From a checkpoint of a small mixture-of-experts model trained on Wikipedia: 49.1M parameters.
Below are experts of layer 4 (counted from 0) of a mixture-of-experts language model. Rows are named up (a neuron's input weights, with its number), down (a neuron's output weights, with its number) and show model dimensions 0-255. Each number is 500 + 25 x the weight over its row's rms, rounded and kept within 0 to 999. Numbers have three digits each.
Before each expert's rows: a language model's description of what the expert responds to; "mostly gets" lists some tokens that are sent to it at least half of the time. This comes from a sample of Wikipedia text that the model never trained on.

# expert 25
It responds to: Dashes beginning list items, pipes separating table cells, colons in infobox fields, and naming words like called, named, including.
mostly gets: " called", "|", "=", " named", " including", " Country"
up0:490532534483524504547477501505521510520549509534478488472493482505524533499480497505513498537484506537491540543518532513498508492516479458489514503498504465457497510471485446512528502496494474489492527448489483508552507456484497510495517478490525494498506474521492478497459538509501516514491492517469513509492488493482517521498475467528527506540496501531469513538562509484512495506532465461520514428537524514504514548485469568496538501509505486516476469494509546516476487513529500491489477520522494433521496484511511520484522504502484492483532519469504465510486475494505517471480513524459511553518522517494488517493474486491489447503462516534492506451491528490508445496449521497488519503488495454530492422487528441511509522505513484551460486489528435496461484495530503
down0:510520496476487527487509526505490479511507535478523474487552490531469475504510477538488514526502490490483523510491499516560473476540562499455499488499531528502496474512496487470473478514551469513520485485510464490504495546500510455502504534503515527510503494513477555509497460499503505498495503467484471471522542536505509502484523499464511524530509472515492505489474483485513478528451497529470488510455500526471474491504565490525483460495527480505467487487504513543517521507533528520481488474489488559449492520463514464496452505529518505515478497505446432490503496520467486475468487552544535490447537475527498508508479517476500533493498488475481499464502470465511519505474490535497515523468532494473534486501520517567480535467499494466481512490511466464544510476502552

# expert 32
It responds to: Middle stems of long Latin-derived words after prefixes like re, con, de, such as par in separate, tin, fer, continu, creat.
mostly gets: " per", " creat", " continu", "cul", "equ", "cur"
up0:457447483453505546528471545494491481516501491485475501525505494501524496467524557495504503519491525491542519462483543472537495493510454494464444517496537482472469494495518527481455503492509494477526504487532494503533476521545469494553539492502517515471474541518524521504474518474496483516535466501494502489529535490455522479502552495498516470467565478539529517537527492504517490506508502480513548515483478486518542526515541531478497485506496496498499487502496512518494465485463492484558529497479482514531471469499465496485472496517490529476495467521472484469517497490461535514478511443519520487517498516478480488438484482549538501490548514448494524483500528498524487464456558496473516526489515478486477476506458483466498456499517509512478497496524475508492505484515495
down0:493470486470488548455539548487515525493505509510490497528496481477481537517497541478503515514491511480514511472508505487489521526521491483497500497491482481498512537514497464478498495512512464477535513494481482490543475505541474448518460493487508481502546520499469530504518534511483477521503498494498516481500499479494498545502498506512546468477479500545501501496504526498455523472494524519517586521480437519494513439514518504485501534480537546491442475535521500496538520489511553446548537523473488490502485507524492509513489461497475532464522509468475499450505521513509483470517523484531461501495497490493474498497534517558498471514533545475472500503460496519516504458493483461463473505477547501497477512465502480469518488501496565448496484507483451487506481522530552

# expert 10
It responds to: Word pieces inside non-English names and transliterations, often with macron vowels or CJK characters, e.g. Weeray-ut, Saṃhi-t-ā, Chinese village 村.
mostly gets: "ō", "!", "iya", "ā", "ī", "ē"
up0:515468531519505492524490487495535482520529515475509481507490498499467481508522503451498506482556506436516521496503469515494452429434494493480503508522511498479500534516523490460522557497545460476505523501500508503499465558486518523490445519506499483522502509557539539541503506503480517501504491560499489484498537475505516528511509506460488523497515512496465484503490521481499488532489543452488555436526495509478518527517490509469500488525486521567475497496508482470484491488511474507506487506466537467524485542523475466492528528497469465494499499444522514466497491473465500522444520498521494487506484503527484508505476478489504470525521499473531492501471507489476460472510493548509431544489490480458491471509510491487487467506477531498500494465509501475500454531517499
down0:466456496509485483496506496532516479546510506540524523539474496514541506541516505523498523541497498483522518506494492555526461508490481518485479467501500517499517538515494519446524492499483496542477514556531495522503491468454523520527506498485496467450499475528558477487479520460538512494548494527507455458456526458561496510485483500482458541449533529520546503525509464512500470524547494506467525543537510478520544494515479528513523466535472510515469488471492477520476495470481509514529511470486516455532491506487528473509541536479484443496524507474522511500508484486491500501512523489475490501466461472513494483496490496529500486479501470526491530482474513494444514504495467524517473507499492534454454470509490489485473472531476518474480501503479526524501476482474510

# expert 15
It responds to: Word-final pieces and endings that complete verbs, such as -ed, -ing, mainta-in, capt-ure, plus common verbs like make, allow, took.
mostly gets: " make", " kill", " allow", " provide", " take", " took"
up0:508540487490560536529526502478456473524555490497510485544493505507483519453430443489480499506491518467527484513474525488514527485525552486508513495504528488508510480497480494504513494540508526529514510486499464517511453474509512437480455458478486526510491523498494487505490536488510494514501484525496529505484536484552510473482533495529496492515513498552517516486495544513525467458481507495480496527477537490444522502494538515495484510531502496505508507529572492524524483499493497507519455468461484514523491497436457494517456478476512459493501504525522472510502512458522520517521530497491497465481512520525509440477559495523539471490504485502490505448513495513487514469487496549520540471489471448514501469474522508487502542522491474517498494484469538488508531508533504
down0:512495489510523491523485484508487491535540467521493530485506487508511528504507487482502491511485506534494528523498499543509551494488504520490485491485536523509476503528518470472502502560431516498497541512505487509477456517519521506477477474502469566445541483490505507451478519502510564504474488468475530511486478510506526500480503487512477447462513472528516505486501495459454512512541506529484475477509479505513528520485488491494504538549476489493563489555520461493454491478497534505452517433481473477491436467475527478469506492516490482465505524522496434478524512483500504502519524520496503521528505475482512513516470499519562459466492526492485548465508501508486539500464491503515499529508542515484498492517480501474495512531473552498475483526506498498496548504552491

# expert 24
It responds to: Hyphens, apostrophes, slashes, table pipes and mid-word syllables like ri, re, le inside compounds such as French-trained, Ricki-Lee.
mostly gets: "_", "/", "ü", "ö", "tri", " Bu"
up0:507553498428502507498489515450463487495515490497530533526463490486529478559509535517482490480542464516507505495488458476445495507538431484503528486507476511502541488509486529484538474509516478516506534532541480484524449504507517500491514468526512484534510523512474525461496544530492466492481520515446459538505492470464541504482497528468519558505490507503477464515523490514520524506479515461496517500503477501449452475511488453472494515453505536516458473526528528476474546440471475506501497492476473506536490492478491509521491484531515477458531503479479533495500524496499520487464510498530502483532500488508479502520509497518555467507557494485509508494501524500512491513446483477531437499506467498503522487498500498484493478489491488524511507506488450509523498524503480
down0:510519470451556471454515482492476447505554467526485480496480535469513461494488530483516536490496517485523505495494496503482502500526484518495529465471474429459497505522497513490491438506474498521498514540531496471526506518506480477487487504489492516512527506469502518515524534498492481464553482519527478545475531470493490508555563549513504512469488544486488471536464535508499491528482501521495531508458521493513498482530519514541526450487511525488487510499501512505506447495503545466511472564475494497511513498468494507530466527525474475466500538477451492505509538511495482473473484526483524457503495489465532516513483498492534494495533486515475494471520501450511488518483494532502477530489519477530518495504502483472559482477483450503498472512545501515521512537461477

# expert 31
It responds to: Vowel-plus-r syllables and similar pieces inside proper names, often right after a capital initial, such as F-ar-go, Mar-io, Be-au-mont.
mostly gets: " Bar", " Wal", " Mar", " Bur", " Ber", "Á"
up0:479466475538465522521489462499502463478497489480534513503533527532500498513493480467484503504541486502564472484510509549476520461487485506500483488492473493522506507496478485528448513521495488518524507505509493522516512482498484494436528506511495472474508505509488466475463513499445487497548476529451510510482488511495517488507464514478520503512522521507512491560559542464530515465472503525498486505485530458486513499613531493500543495494486473492540521484490499453466493537536502518483504519467511547512481500491471527526534482531456505487501459475532507492483468507483488517521568512488515529523521461500534514535532537498529465507462482538502495496529514491493485491518502506485480501477532560488519500502487518489515510491459437524467514495502499498506509494469515
down0:466492461457487505493555542498502489534553486497518551509499498534502495491498512487508478466516437549511518482484475487486509509456489480464474495511461480509493475478505487510517493526490513503533538562487514557507495457486489496506513517468511506482531521487530493508485504496523522540514519527530525483500467516461540475506453509493461586473477481510487490510522535478498504450484540539500478510466513478495550475503503473502478491511521506506536535462478481471462536494518476521490486494489511481539471531472472477505517508484491479484533468486557520495523495511514481498512519496474509493456512481484480502491539557496532490470470523489528521489476484461439508458514500504495517503502486503464529501478484515516510515452513502504480548510527578478508495508511519

# expert 28
It responds to: Nouns for roles, places and parts, often before of, like president, governor, commander, member, site, season, plus preposition on.
mostly gets: "On", " Minister", " On", " head", " president", " father"
up0:473465494494509501499510485479528512552526509510512521474486507511485488501509483521496459520468518536481555458491491499512521503505529459515546532490524496491482529504533511520470462496533543499526492468526464503512490476539494516491515516551496473517447498494505497476525517514488479500503493467486473515441471519502503524489513446537470443505490549532495474449511532488491522513487515495516482519513491494488432491491519493471475540485524477525519482484463509514482467485540518464462515536508533484532522509478480516499517500493490445496562458468509464506477503519502507526472513520493509514526494535504515556506512499478543515505500476531489485544576504488479544520452480480526439528486524470486494514515502507488564492488509497490474510442502506506523487484470484
down0:522483523495490506479503481501539534503539518515461459546517476453448469497522505501531478512490504508504481494492513528505492504488487527475514507497477527461496508508455485536489500516506483467498482493452486531519479456457499478495436522501469501485531474496476520563492525510484496484447545479495531517481567485494517484502478534510538512566505557510496500527494487485517453479515486480520502533454490543519510493502524504510504503475527498430548471483541503514498488446525479513526526523487484463521493460489494467513477492492480501457505500547486530508540539529510548489536465508474510499500516522581470505509478504493520499517483479472521516483487470494498514523510465504524477490522470520459455485496475519483514482492525471511491494517498551488528507478501502

# expert 21
It responds to: Given names and their final pieces in person names: John, William, Michael, Maur-ice, Kev-in, Aar-on, plus nearby "he".
mostly gets: " John", " William", " George", " Michael", " David", " Robert"
up0:555476498469487488464509518522528518527511500499516536538502485543492510509459468473471473500501532515497486472470490503504510473486524485475457459481535488471484512455528494534503514538479556441461545518491473522478502488514471509477513537480497470487471495512480557488488542532504458507466529490518485476510518512527552477502495504509475498555467496462529499545501472475499480536507509485524484484525524507521423512497439523522494502530525505475499485494485469517527499485512531479513499553524513494481509497495466491493504463477492496476480527507526517531489522484546509498432525501556521505538488546515460478510517464453502501505506467509517560497499467494484480513502473491502474479500521481522519479482516454501524505503526453483496512511494518516512485543514461
down0:468457498486501483480490524512494443479512509516513497531495496523491486549482497477513473503500522462463487505491504483488454520512518482482474538520475452500531477525533498464499497511504505487519507496511510507535530480480516513480524532502491481512526464529510498471515515502465484500478537529508459531483488583492485546546468456488481489476455459461519502520497463456532508485512539500471556462529529516514473547510533526486484567520472542477521484480502488525538466480518490527510484529543516548524505464535495495456505498483484482561450522500491495500475499528491490530483534518490524466532516503493465471528525489502474508481535505507466534471514491487472529508491461501467499501531531473515506527539478501513484480507522452496541485490487498474487495460512496